Experts of a small language model: a sigmoid router, 1266M tokens.
Below are experts of layer 3 (counted from 0) of a mixture-of-experts language model. Rows are named router (the router's row for the expert), gate (a neuron's input weights, with its number), up (a neuron's input weights, with its number) and show model dimensions 448-511. Each number is 128 + 24 x the weight over its row's rms, rounded and kept within 0 to 255. Numbers have three digits each.
Before each expert's rows: "comes after" lists some tokens at least twice as common just before its tokens as in all text; "mostly gets" lists some tokens that are sent to it at least half of the time. This comes from a sample of Wikipedia text that the model never trained on. Tokens count by the router's weight.

# expert 42
comes after: " ", "20", "19", "–", " (", "18"
mostly gets: "20", "22", "21", "95", "24", "26"
router:103122140088099109144133159165125119126143119096111120176107120147168106151122170144141158152109120109165159091128096124170137129160149128161119134097206118103105162128121131104141150135144124
gate0:142164120080097112110119068130136134150152123160106136148103148154139095102092156114138144116184143098118148108118163121089154144134148097146136184088118136117141148129132128134118121096112127
up0:142133135161126094122145165117128078092127125092152135078169111152119141106131093157158115143137092109126074113102096082096128176102102099088135157141114165155110124122184115136109135113138136
gate1:126123148091172131114153112135119162145156141074093085096129143145137111148125161182142118155122118094146107162153142131110116109141078130119118134121125115119160146142127130145149113124141059
up1:143125157111123167115131115128135153177152088100096130104154101096154127139115146165091159136092134180138162136143165166120116134121151185131114129127148138144164146160142103118142090167124115
gate2:132137165123129120145120164138102140103119198160082115131101138120140128112128152106106074142133109117112105074128151121155140179138154113139142131113155102149099097121138136134172138120129125
up2:143112139078103136159142178097125127109122156161110124123130087095075125174093145128120138194111092157139134130120100147131190099145149126136152130141160144127134172116117135127141105133127119
gate3:086127076091076116121134122143121127116112197153085100135129185130113107124111143160091141134121072111152148148137165152146140122121110140163114120150089120135117146150148143138140106122140093
up3:136148147137151120132127138124148095111157121134175106168105122188133145186114137157056134138117123117114156131125113135140096124176105181137178127140132129156136120151126122121142168110128160
gate4:105127158165168125125131141152107147168151106105122128159141135118151100167160122129148152159120101145176133120134119128128140179142145184100142135118139097167146127162169101107111135119153143
up4:158137178127095116121085112115108114162138178130151147095096118142119093153134124113117149141141140096112118130097115139140120106118142126127139144106114118094118107111094126151144131158089127
gate5:147135132158161145128119128137125140138132113153136115091141089121151118106156101103136102092125105125148092153104170101084124114150152152075149112108162119138101139084119091169144143119131133
up5:121140109175156111115118165144134145124118129156150120120109140121105149139160132146152123107127101146159085126098120113169107154114135177135126150128159181143114158134135163120123129176139127
gate6:126132128121121122142110126154134132113146093113144108153095118060118133154160172130137117117098135130116186098132138135143146149134090132122129103125089159128154124111126121140085124111152104
up6:123115181106122131110160148109126133174120105131151171140117120116135141114121121162109106128153162164107146134145138133156127140102121152109133119157130143142171149113165115095097164112156113
gate7:123123128109103128155140150103155116103134134125078125157081155146130151139126123118154116105160119100098118095115153101098130160123136094090118162122132177124112154101162157162125122116103102
up7:120118148161143121151134123127117122147112068119163137101135149142185160104126109154124144136153114128106117164153134164127120127084118117156136111079101158090144147130140163116119153113112134
gate8:139147119087179140134133133133155131140149138110117129091117122107101082103103157146128120175137070118152107164114131172134113154128148140122143129110132106109086074150141136130130105083134120
up8:148148114095134156142135177104108118075142071079134125131105152120163097122120150160116161129094109153125135137153105188094127073109099161164167124113135117116094117091174148126143145123197129
gate9:092131111131136119172131124119125148119136131116144108148144139141137121126128123112148107170167148150099135141094129161175130163130161118110136066133093141133145132114149143103132114130123123
up9:149156117107124110117088116141141119100156166125168143152137185086154118113154132153112094151145137130154120157077150107137135130098121110118142147110142151098138121130090136143160059083052135
gate10:105102136113125087165086142081133172123124162151135154119152173102141124138132102148129100109129177134152123095131123128106115148135157106132116118102107108131123109169126127138123127128087108
up10:093133097158124135131164125121132112107114124147143121089175146160104132132098073082193095135127139131146141135113125146124119136134144120158087112165141113112159137127152126129162115131142132
gate11:124195105098171090141145128169127136118159106132133091126113070179122117162178167103171139141098075165106120135149129151119100135096113108142139109131114113140103104169176112099153125154140076
up11:152106128153117159097075145155134100106096149076135116108127094123081118122166130147142099150135114131124137112083159170170136135107099075114145072119112138127129121107115160128099088086085124
gate12:154141165117103135144186179122175112138120141102131145162115128139132101150163140145143109139126163170150134122139139139122167113097128125144095153123093083126159134150153090198124180159127134
up12:137097126137161082149092114141110145106116162069154132092188124100167163124140098157157180133127132150141161108110108118128123113143121092114130095146129116119165165128110143122116176116082128
gate13:136129150096136170115139136113118120162165151145139130124097133111116147123112143148137092142179115128194149108132101143119100160137125129144142146127103106155159159169143081110118130126157135
up13:163089165142103112129129140149166117072131173162124146125106133149131128113197137108104121137109146139092102162155139130105143107113134168074085130136133129143149162125096147104131125158110075
gate14:126103164142126126105116152110119109103130104102140163115115099124139100120118101121125156092092117157210138129131161097128133131136152116135106108107169127138178148112136168117162081097140137
up14:170137100156101149140140137124149101118142140125120132118176079142144140126148162071124099083136116131137138116123179106097157087171124137138154146118107153133125142073109161139120124117120084
gate15:193099151124110155114148146096156141128129162137153107139088087184140125098108147166130166141108123099126121150111084114134149111149124088123114102151110128109113135141100098123139157151137111
up15:100168125108130116117158141087148150111122132118121149104103117168131128130072145153121078094143148150148122131154111102141137117117152127107113156106122131149112113125109137117151095129124170
gate16:138137105101159098081126170160175197175170126178142115151114151145133113102151131114119124135114125142098127147137116142116134106125090128123147129093120167144157127100129121169163133155188111
up16:140133133183101081157134133138132117081097157069110182123125121133100101166124102090114115145191185143131119120159129095096119129150151092108097139141151112094112125134158131107098124131119099
gate17:132111065115072133143125132138149140139129122138165124088113117122139112147179107143131134165169124158131163134135111135145161125140164113138145116127113139099103167163119117146151107120130082
up17:139154145151142104137134131172131119091162108103163136137156128164135195139108175107124127083134117124200127158085122153122106129100138127126085125143134135166108109154117145114127124148155151
gate18:114141126108122131121125131130126132122099138093153123119111126143095134134127117133159122122098147087148162050147110136116156091152135148153141149110143139123100169086097132118189170139119119
up18:083121120122116145099098107125111147124107144144164161122109121134159133151164116168091107179087128159138145147148124158098120138085128113118121102108104123108102092152162136161117138107133157
gate19:130141139112081115129134074100134104171099149124123144163132175127162152120121101137117110114132118153102110114101128156157163113093150110148117166135164092121110110108141112122101121124119108
up19:122114106133145104094135164130159135111083123103110103105127088200125162120141104133156140082130114139143143140118151132110125121150128119125098161159125119099142126079092159090131129099108119
gate20:125112089116131122140082167120127151121137129110117099135103122137076115131132135124107109157124095123160126171164136150137100141127150146158094152131135169126106126081130106135140123135118095
up20:131120092168136125146117121170142150137148139104102159100144087137133134100127131106087119132141098126165159126134155136157123134140156162138143153131153143141146123113111109143073119134116133
gate21:069132133127178097205147147163159110134173142110115097145123110147154139169097101103123135084116188124133127081136166127106126129135105101140128113163121070127096148119108183132125139140120131
up21:088137135140147100154130128122134099153136150135121139116086128136163158175112113117147095118146143139173180118143117132118102126109134130139101122126131097138109131175114146140098118117114117
gate22:122118147094128145100126124124147134153094129161093103135119104128160123111173146148133134074106142133167144093156101120126093156121115131115139139126135129184153141135108122143127119109132140
up22:127135202128097112085104189141114134102100094164104117137122120139136109152114098124172078116131110142121151129121149147140095146139140126095108126124105140137139115146092142136083147181120166
gate23:151137085117138150143160156082115102116165163108170102107143137143096128102134121092140123154111112141155084151121142153109133157163113175150068124124145134162115125115134154124097128141140135
up23:129084146143161086175120130125125120139133104185088128150127125171165158145072099127128130114146137131127142124125150126101126152099155097095120146141092112174104145132158121112125128092106120
gate24:131114122164172128130108142138146166144140156138151082148088116113103153142106090123124118109170126130125151076113127076155161077124110095126191114151092101190107113115129181131092153108157140
up24:085147112146100131152125137107072142163143197157102117149079116142116154132112116120123129125142092103099117114112128111103144089116108148129130130157110100108219169121128137133152138139143107
gate25:123096169103114152119114149115144132123152080099163104134132162173135148177140169121142153148137123127112121139126166131112172114148132113125098126125060161133135190167094138123071176110115101
up25:108136099124152150125128133121132146111121113144165102161120136134128096111128084126106140164166138119149123127167122143130127116150117153130111131139118115096122179081102158123119155127113149
gate26:115120103126159118122108127103129111129141129122151148099126111088134104164149099109141106123109156119148145102099148125114167157115099071118119113096156127146144095120123106155122130110131114
up26:149132115152099124097091134145161072090111153129096129074157102132175117108163104132092155138103136140122141088141085125100135104118128134123133162092080116115103157146140111132139132118118143
gate27:101113135109121095134131143134117138072125123147134130125105130127149100104119109109124176114168111097141128088090116155128161131093110158163115143092133166130125155089136140128102144127117108
up27:121101092117082141155129151156112144128124101088154146063137102138161131093109103121121163145132148118122161114130135142140135129103123134137080134101152164180097135135130125161125143156156138
gate28:142046105131127108120109128132099134121108096116108116087095142162127122109101115100136156190157129171089180165109107184127110115110133104149136117101146123131127116160144139132086087155187121
up28:083138124109128162168160067142096076150134153142109121131121078149117105164136121113148152128108105155117136097137103122126152131111129124153152176109139149109096128125125138148144083145061150
gate29:110105156073131110145127142185149135119155136109070090105123128132185166124126111156118135123116087127138154143126133096145095100113116086105167142143153174136125148142133127142119158114108088
up29:155150103111148133116130147110102121153099109135119114111134158129101125150131110074142098157126166112135105145119119177170123139129153119148133141122134115151090135120079114100119138114110112
gate30:120089086091150064079154122129141105113149163161140126188091097101148071109125207144144140069072103150130109140178114110176132116162127110098146123112147126114177137111139134130093137166136156
up30:136089114036128097115137166147114080088126119157142123180092121118155139102106147098139170067111133123116152119166136091145148118097111080114117145120147141097173130093145100110107136141135153
gate31:142138120171156154116091074132147101121142133142121092163151175139096132122118115145104107133135099051148104152146098131140161134115140125161118104142136107117132152148176164145123097141146173
up31:151112139194089098152100158137085141147139149150101174128100130119142028101152127140159142117125101110123178126120094182142094121163140126128116117092118141164137114131126136140131126147111178
gate32:135160095130130145132170156144175110138105136106122127152134115142133156097095121098127102140143087108158142127137147142121157158139191177135149087105117109100157120129093121156129134129161166
up32:181150106157181109133091121141085153093132091100106143094148111117111114120100139189143101106146095100091149146103099126106119109129151089102113177119110160146147127133151122140103071133123086
gate33:168109097142128116111115139163143119156132148130147140152155131113160107183116116130114139113126138103131114117093113125146085105164120120089142128098129162113101096077161132153124163153110135
up33:164111122137114175117094088137143160144151130139130137137146105139102131150101136117174118114139146157130116130132131111158094085150124131129157147107159088115102125085123067123135151143140091
gate34:151132141074114139071091093139096107122146124129115079142110130141145143127131166125179142120123120159103140143160108159132108125110140122100089098088139144110122129131115137114130102170130145
up34:125126126138116118149141083113118114114129123174114145113119114126100119116133102146141113125145168097112149117114107144122126110126097103101138162118115114192139148126119138152080130141120118
gate35:116143119097160138147129127130108137131106123165107162140097128101112186118137139137078083146123116114123129128150129124150134135123138136136109155169143148106139130121159079148114130081171133
up35:150155120133120119108144124130133132100139195129151141107121127149119156142131115108118118125130138112176113096073120158087127114097166097124161125160122104146096129099105132138122119124153096
gate36:129086150122137103155099149097179065135113185150150094134157158107128115100143158162139109091105144142148128107110110149098171114152137105184132112110162121106185121158139138114122132187144141
up36:132129121110122139095100116124103158140112128108149117125106131143135177119106135137150141087160138112132121150152129135121100155146122126121130146085100066115101121125068107162093112101125144
gate37:114142139148166148142144140122097154153104116159112136124118117109105118120129183186107129130114105133091061124132138113150138104096109133154164157128137151094132099137138123134133147142147094
up37:129113126142127101101106150136146100147183136111187159119120142092129110119140134115143137147099146156114115140132129137130134160129129127104104140129153109135089136133135138143170158142114133
gate38:113122107074145143130093129132184131110149088149146150125113116141054118117132103135124094111124093139139093136111114116138102166131119125116122146104125148094118129138103143175113108108108135
up38:134134134137198089135137161104114102125073122123104146128138080086124098128153142149110116157137125130129132106114080157128147152126105116134120171132128165115125091125138138115117144103123157
gate39:128140071160126133121127164141128137135161101126142122143149145111079140135141128111145111085097142127133128144108109102150148148137140165147120126094163161119101156091102155160144117129152124
up39:098107130142105104117101132124145136136134109179153092135095153102127159105095174136120095166134094134130129133156172140174115162107106106112121118145111154147084153140112112082120118148120144
gate40:128166145108150139146166131138149112098105098156116179123133102105111138103117146151112123159158109109107113148107156150190095123158093137118085136129137164110115099122098125123167142128131109
up40:118132134103107179197157131113167118126153112127104122156143171115158145163106141129127167115078142128112136079117123124114134119121125167141129151141128132112116108148131135120085111052102172
gate41:163136131111138152111175134102115139154175182154125135136119101138110161184114088085089112105126099137117156207147137115119092137141140120136152127140150131120137157116128139108088167124105111
up41:091123142136115136145106129168123117125112126138151127138149120122178119120138156147122183119130142155113062150128162171138154123177156133138150140137133132088123099131196155098139133193114136
gate42:142140155085124123092164104142170140180139128101141112185089144167119142118114114137133158130134092168127124123119144100115138099128126092126145097092200099137136115110085076119121122103139108
up42:101149070120116111134139151111122129139121096179128162145149124086111145101145110089159140107145096118085121116109136115129152108126113125133106158115161111084138165106138122095157110129120089
gate43:089138158147090128150113142129145138091116122160168120150160171126139106132105141104168133177094114126126150091139118130145114151147146119113120181077139156096135125066115151150150061130164200
up43:173083129141138121135118129102095088145130152091143131105130072098078155128130147171104124121125123135111111132153120139125145150108088135116133149135148119122150121116144137158132175117114131
gate44:109156141158103114136134138152117127123084123099141139165102054124125147124077092147097110121155112126139164102114128086139147149129110114120114126136165121129105102135129099090106130104097148
up44:152125165144148137085100139087131159118146154117133144140063164142107066124164123105085116169162173132139160140101132156117102122184143172133097137140099119154173087123091123105108119159084094
gate45:132102129125179117113125138154152123100093113121148096142146158122126133126127123146084141164135110133115160108107139111182166146111131105109105135127126189117134104168139152127089138118162136
up45:127146095147124160124140124146149137075087145181088097164108153114140141085102111115130179084145141150135140135140152150100105139148178144133111160142132142149130097134151080103113121123172150
gate46:183095164108132095097141131118092148102108135174138093109120107094160104157109128138119099132118172118141126134140130108135160076081113132101121097137102156146115139102059147080122138155103130
up46:099119133141122084136184125143123141133166110125124119113147160135134124107088110146137121147108055088148124099099102114094126153120105113104117179151161146163126153125077130143124131184188137
gate47:134121178117162109137132091133102118112141119138094134118136134142141099101131116116120157197071146158136127141132139115126114118163143132087121149117174108102134130142121112093160100186159163
up47:136145103129160136111152140123163166144152086125111123114123110161096106114159124130161121158125114143110107109112159156141120158117116167130131152088163111161145138179141096107164110133117129
gate48:147098117170130126145130154102124132135126156122121134110122119111138141165123137097125141120151115153111160117113138139119129090166120124199128114121163111140076077137068138196096140126119137
up48:115169157150153202120151162093111166113123106148133098163113134147142101096123167129154170090136108115153140115130135113115110111115127155127152126168111139121106085123148100095134141105128127